Experts of a small language model: width 192, 423M tokens.
Below are experts of layer 9 (counted from 0) of a mixture-of-experts language model. Rows are named router (the router's row for the expert), up (a neuron's input weights, with its number) and show model dimensions 0-191. Each number is 128 + 32 x the weight over its row's rms, rounded and kept within 0 to 255.
After each expert's rows: a language model's description of what the expert responds to; "mostly gets" lists some tokens that are sent to it at least half of the time. This comes from a sample of Wikipedia text that the model never trained on.

# expert 30
router [181 180 114 156 119 182 128 109 103  98 162 117 100 143  79 116 100 170 117 172 172 146 107 101 125 112 111 180  95 162 153 119 128 138  94 132 126 137  63 127 106  94 154 108 112 172  83 148 119 130 147 111  95 134  63 139 142  95 123  49 136 152  97 137 166 107 135 148 136 141 166 158 117 200 140 152 148 178 112  95 130 157 137 129 140  89 127 107 117 129 155 174 122 141 110 134 100 147 132 181  46  79 101 114 126 169  50 171  87 125 152  63 126 169  72 142 111 134 159 149 156 149 100  89  92  71 178 141 115  75 130 120 120 138  76 139 141 163 155  97 131  98 160  73 170 181 118 121 147 140 121 164 152  51  81 168 127 144 173  82 129  94 132 113 172 160  79  90 191 101 138 114 106 165 122 133  73  97 169 130 168 117  88 116 153  66  74 132  91 121 128 143]
up0 [ 35 122 105  68 110 125 111 212 173 142 128 177 168 133 125 123 152 159 181 145 113  91 112 106  91 185 116 158 164  99 166 140 127 167 119 165  20 145 169 121 177 121 153 121  46 136 150 100 111 180 173 191 133 113 151 115  99 150 129 163 151 141 116 186 112 172 157 148 105  81  97 132 126 119 144 161 151 145 144 118 185 157 117 131 145 118  94 144 135 150 104 160  93 155 123 154 167 112  92  93 119 153 145 102 147 180 144 153  92 139 127  88 169  88  84 172 130 105 149 136 165 167  71 171 103 126 177 110 136 124  89 150 152  90  93  57 169  96 146 135 187 104 135 135 141 107  93 123 164 132 160 127 101 116 113 148 165 189 154 106 156  99 110 129 118 176 151 103 102 155 156 118 135  92 125 112 139 205  99  76  85 125 190  95 138 138 121 144 116 148 133 140]
It responds to: Cyrillic and CJK byte pieces in transliterated names, and Latin suffixes of species names, such as palud-ella, arc-ta.
mostly gets: "н", "д", "и", "в", " Ltd", "ː"

# expert 31
router [114 142 154 112  62  57 117 110 109 134 166 143  86 156  94  93  85 120 147  93 107 181  87 168  99 156 148  91 138  99  48 112 143  83 127 162  91 137 140 118 109 155 105 133 107 113  91 158 169  93 192 151 122 124 118  90 149 149 106 197 130 103 127 132 114 160 124 137  76 104 148 159 117 154 111  86 115 131 177 119 112  90  93 118  94 137  74 177 163 116 152 154 134 144 178 134  92 133 131 134  59  84 122 112  68 104 139 129 115 147  51 135  93 129 104 170  85 204 158 195 117 156 128 154 120 180 156 163  76  78 160 175 129 113 150 174 105 169 112 134 102 155 156 156 104 176  91 118 154  73 166 109 123 106 146 147 120  90 169 109 162 126 136 123 102  70 144 157 141 103 145 112 105 108 165  91 116 157 112 156 172 125 180  62 146 193 115  68 128 106 127 107]
up0 [116 137  45 169 139 124 115 146 123 118 172 150  91  53 148  86 138 118  73 142 136 123 126 128 183  81 139 159 165 152 146 169 114 115 162 115 128 158 130  92 113 131 113 112 149  83 148 127 164  88 150 107 139 139 184 137 152  81 145 157 123 128 145 104 127 155  87 150 124 132  44 139 102 120 191 129 109  76 102 154 110  67 128 112 150 156 153 180  96 123 105  95 194 137 100  70 132  87 177 141 152 108 129 139 136 125 170 172 165 109 100 128 121 135 189 179 147 120 155  66 118  98 135 207 112 112 118  56 160 108 117 143 102 116  69 160 119 151 118 124 149 154 135  74 124 114 158 135 112 179 126 153 151 120 138  45  81 123 189 167 170 156 114 137 127  81 117  65  91 108 115 174 151  96  85  99  83 159  99 114  97 180  84  73 146  82 152  94 121 143 113 135]
It responds to: Main verbs and the prepositions or particles after them in narrative prose, such as "described", "carried out", "embarked on", "habit of".
mostly gets: " into", " became", " began", " with", " received", " took"

# expert 38
router [ 57 141 138 171 181 126  79 146  97  62 144 135 153 100 122 118 133  91 143 189 195  71 107 165 139 131 145 117 123 124 136 133 135 138 120 138  83 142 168 111 121  92 148 122 132 171 129 208 136 103 127 188 112  88  90 157 178 125 132 172 126 147 132  69 101 130 110 106 135 145 153 112 154 174 122 122  97  69 154 121 131 178 167 179 158 182 146 162 128 107 104  87 114 147 140 140 105 105  98 137 127 114 163 119 137 110 130 136 155 122 179  83 116 126 186 119 169 180 178 159 170 120  95  64 145 108 182 161  68  95 127 146 147  89 108 125 105 145 154 112  61 136 138  91 142 114 178 150 129  61 127  52 155  89  95 170 106 136 144  98 159 142  94  89 173  72 110 141 148 135 152 126 110  96 182 145 116 125 122  81  92 153  69 114 193 115 127 185 115  71  98 145]
up0 [184  87 149 143 115 120 134 103 134 126 124  87 137 124 158 108 102 130 110 105 105 159 111 161 162 127 149  88 100 147 168 160 127 121  89  91 111 117 147 161  92 102 152 153  98 131 179 107 142 140 108 148 127 166 124 179 112 139 105  86 136 113  84 130 116  96 152 150  66 125  73 135 115 116  81 160  62 124  80 107 139 113 151  86 130  92 194 209 139 155  85  93 144 114 122 114 149 107 145 145 130  93 139 193  94 153 157 122 169  76  86  89  98 116 158 184 141 167 127  80 165 135 185  81  97 163 112 136 147  36 135 162 131 111 131 165  99 183 110 119 130  49 150 188 154 151 177 155 136  95 119 129 197 183  90 119 151 118  83 172 181  85  65 117 145 103 202 131 109  92 142 128 127 145 152 141 133 112 124 138  74 118 103 106  86 137 127  45 137 136 152 100]
It responds to: Percent signs, parentheses and the following words in demographic statistics and tables, such as 47.6'%', 'from' other races, households.
mostly gets: "%", "″", "})", " households", "km", " mm"

# expert 62
router [136 140 114 145 158 164  60 123 133 175 149 118 113 162 121 121  84  60  52 126 115 129  89 153 127 226  96 183 110 131 171 129 169 110 139 195 141 110 155 167 110 135 151 137  98 169  87 144 189  95 118 177 142 127  53 144 179 114 103 161 108 145 115 109 137 141  87  82 128 108  64 152 106 117 161 118 130  80 125 140 170 109  91  93 111 178 133 164 184  79 139 150 130 100 109 144 101 132  77 138 138 134 145 123 161  72 116  83 149  90 141 116 132 114 153 182 157  90 145  65 169 124 131 155 140  87 100 152 151  51 102 157 128 106  68 161 180  83 172 108 117  95 125 160  75 162 171 146  70 148 163 132 107 151 148 150  98 171 158 107 174 109 144 111 157  95 190  73 123 113 141 116 145 116 126 141 136 130 127 151 147 128  83 105 118 118 151  82 149 100 126  79]
up0 [101  65 130 162 120 146  89 128 173 112  95 125 133 134 140 144 113 141 144 137  29 157  87 100  97 139 107 176 162 101 186 123 171 132 133 152 160 158 140 129 155 204  99 136 117 137 134 143 167 132 153 129  93 116 150 126 111 101 133 178 125 125  91 164 164 143 135 110  70 135  97 134  83 103 172  83 105 114 143 111 167 111 128  75 110 110 101 132 156 224 169 123 138 112  89  78 140 165 146 152 125 127 200 142 157 120 141 144 153 169 121  99 136 112 109 170 114 119 160 138 189 116 140 160 169 105 129 127 169 179 140 143  80 139 139  81 177 128 142 165 132  98 116 139  95  84 218 160 155 119  74 119  70 140 193  83 117 190 163 155 131  93 128 146  72 166 101 106 114 151 114  98 108 146 103 128 177 114  93 136 115 214 132 104 169 183  99  84 141  75 115 149]
It responds to: Kinship and membership words in biographies, such as son, daughter, brother, member, and of, one near them.
mostly gets: " member", " son", " brother", " daughter", " children", " mother"

# expert 22
router [114 135 168  77  49 161 141 140 133 147 132  48 139 198  88 150  91 104  89 138 135 214 169 153 118 185  91  64 144 145 114  89  64 124 110  83 101 144 143 109  98 134 120  83 132  88 136 150 143 153 135 159 113 150 157  82  86 134 126 120 109 173 141 141 129 105 121  96 212  91 137 141 114 115  81 108 148 172  92  63 104  80 151 154 124 121 127 124 143 137 130 126 152 124 112 148 133 105 136 133 126 170  41 136  97 106 116 172 196 135 106 146 124 152 139 125 161 156 179 126 101 124 108 147 139  77  92 137 118  96 130 157 148 130 146 125 114 187 104 107 142 154 146 137 114 140 195  91 188  69 128 139 136 122 169  77 138 134 142 107 177 134 163 157  86  73  93 135 114  93 157 132 141  67 166 196 106 113  95 166 171 143 107  96 168  84 147 144 136  72  94  96]
up1 [ 81 121 205 162 145 116 162 166 137 151 143 113 148 179 131 109  69 110  57  87 144 136 156 198 118 132 113 116 104 110  80 185  89 107 141 108 118 106 129 145 161 194  77 136 109  87 125 122 120 113 141 118 133 125 135 147 153 164 109 126 120 154 120 130 167 149 184 154 162 153 118 137  79 166 119 164 110 187  83 112 108 125 108 158 122 150 140 126 120 157 106 134 171 137 159 112 174 138 179 148  90 170 105 179 120 181  78 124 166 104 116 195 168 111 150 141 163  80 132 151  95 116 139 112 153  76 129 154  64 120 124 135 146 145 115 109 122 136 122 100 129 138 105  63 166  97 119 108 156  97  76 108 162 183 126 157  61 107 127 170 116 153 119 101 151  92 132  28 133 186 129 108 155  84 176  56 195 119 108 169 131 137  93  78  95 156 122  80  89 138 150  82]
It responds to: Abstract or common nouns and their suffixes like -ship, -ment, -sion, -ing, -s, plus nouns such as development, law, control, education.
mostly gets: " development", " art", " law", " power", " control", " report"

# expert 17
router [198 168 149 168 150 137  72 163  81 144 130  83 104  96 136 118 208 155 117 127 124 164 138 149 146 186 121 123 114  72 163 109 175 145 114 144 124 155 121 147 166 103 141 199 168  75  97 121 104 101 172 108 103 106 166 113  79 175 160  87 103 138 123 121 179 177 102 139 163 160 119 104 175 205  98  82 194 151  96 143 125 139 153 138  82 163 136 131  51  93 171 146 176  91 170 156 187  85 164 120  49 109 124  43 130 165 126 117 147 117 149 169 162 181 123 154 102 110 125 117 147 129 140 129 133 162 124  79 139  95 164  68 106 119  98 159 103  96 110 122 130  90 124 138 157 195 108 156 112 119 151 119  96 116 153 131 100 150 134 135  93 128 113 118 129 178 119 132  85 128 144 168 115  90  91 124  99 134  88 102 112 100 126 145  86 101 167 124  72 159 141 101]
up4 [121  53  99 101 105 129 118 137 138 123  74 114 130 137 116 178 126 161  80 109  96 115 114 111  98  66  90 108 105 128  88 160 171 107 135  96 110 126 101 114 215  95 102 128 176 154 126 130  83 134 102 125 189 185 130 105 120 131 109 129 179 140 142 128  83  54 104 113 106 173 141 137 136 131 128  91 107 115 159 137  82 142 116 116 102 147 120 164 145 139 134 157  85 118 121 139 104 178  89 107 123 121 128 139  85 162  83  92 133 100 105 174 216 129 137 160  88 140 129  43  61  98 155 109  73 152 176 115 114 160  63 184 151 134 122 114 128 125  65 120 150  97 100 136 138 164  99  80 152 138 208  85 160 121 162  71  91 112 125  85 125  54 110 187 104 162 115 134 108 127 128  71 102 123 105 144 113 132  89  79 173 188 123 128 156 128  98 137  91 107 134 162]
It responds to: Transitional words at the start of sentences or clauses, such as However, In, When, According, later, and Short-ly before or after.
mostly gets: " However", "On", "In", " When", " After", " now"

# expert 41
router [139  98 130 181 165  78 136  82 104  74  97 145  85  94 104  94 142 157 117 139 101 166 150  75 130 150 138 109 125 106 114  50  89  95 167 110 141  74  55 112  90  93 117 189 145 207 148 157 131 149 155  77  79 105  32 110  94 125 159 127 123 137 102  77 174 107 131 147 143 107 178  97 203 175 146 141 174 125 144 124 126 191 152 146 123  77 103 123  78  51 125 163 103 121 121  99  78 104 144 121  85  92 135 146 209  62 132 189 163 155 142 125 124 203 142 106 175 129 161 104 110 143 105 137 159 107 130 153 148 151 129 131 124 104 100 154 135 108 102 159 112 133  82 111 166 114 123 171 124 149 126 160 123 135 180 150 165 128 165 103 121 122 174 130 132 132 166 118 137 142 125 112 125  76 181 141 137  77 112 142 149 110 100 138 123 126 183 104 106 111 101 128]
up1 [106  38  78 119 162  97 165 196 142 161 117 136 177 118 113 156 165 166 129 129  77  94 128 170  88 107 158  96 106 127  97 151 170  92 106 133  63 102 167 132 118 103 134 166 146 141 191 102 104 113 148 138 130 107 131  65 134 164 170 120 177 131 181 124 124 170 155 138  71  66  97  84  73  84 113 177 116 172 129  92 133 120 153 112  96 150 135 113 119 104  99 154  85 131 136  87  96 105 153  93 116 131 158 213 138 157 116  68 126  86  63 153  99  69 168 129 102  91 130 134 122 110 156 142 128 144 128 124 171 126 165 126 106 108  65 117 167  96 121 142 100 100 128 127 117 137 153 100 117 117 120  71  57 131 120  77 140 142 132 215 110 159 138 162 110 110  93 135 143 128 181 153 118 108  71  88 178 123 152 109 111 134 135  94 169 149 121 177 150 107 168 184]
It responds to: Word-final pieces such as plural -s, -es, -ers and -ities, plus section headings (==) and words like such, both, either.
mostly gets: " such", " Both", "ces", " court", " both", " either"

# expert 7
router [203 129 132 137 138 165  69  67  99 126 150 177  91 142  52 128 174 169 165 151 186 104 115 107 172 135 135  98 109 198 163 145  60 158 151 188 113 117 116 119 132 180 155 117 133 113 109 121 145  65 120 116 101 135 160 157 154  95 183 145 114 148  71  78 173 109  96 165  94 130 129 183 165 153 125 110 114 130 131 130 133 112 185 193 166 148 148 104 114  84 132 135 115 127 168 159  81  99 154 136 142 183 123 136  98 134 158 125 121 112 194 113  97 118 153 101 185 191 152 157  91 138 149 100 100 102 157 126  93  77 127  92 147 150 145 159 199  55 156 121  98 159 131 149 156  86  81 110 130 142  79 105 148 131  75 167 157 109 134 121 133 123 136 137 128 139 183 141 111 161 195  99  80 137 147  94 183 169 155  94 108 103 122 115  98 119 114 140 111  79 113 144]
up0 [153 146  98 118 122 146 114 128 145  67 101 120 123  69 145 104  54 158 134 135 101 127  87 151 145 114 142 164 145 169  91 125 172 166 154 132 121 122  99 132 107 150 120 134 169 145 169 100  66 175  97 197 126 104 156 142  82 160 104 101 152 129 117 124 155 182 130 141 114  98 121 132  86 107 198 207  90 164 162 147 113  65  95 168 207 115 101  72 149 145  89 136 153 117 151 149 140 170 143  98 123 177  73 158 143 110  61 184  57 128 126 112 138  84 148 118  92  68  69 123 124 161 121 109  97 110 127 196 123 107 108 158 174  88  93  89 135 101 109 186  86  88 159 127 134 157 102 151 137 157 155 175 130 116 131 160 137  97 106  92 137 157 112 108  99 116  73 160 150  81  73 122 149 192  58 105 149  91 110 110 138 123 148 149 127 159 128 133 114 122  96  94]
It responds to: Dollar and currency signs before amounts, plus math and coordinate symbols and some mid-word pieces, such as "$600,0", "Rs.", "′".
mostly gets: " $", " Nominated", " −", "_{", " Votes", " +"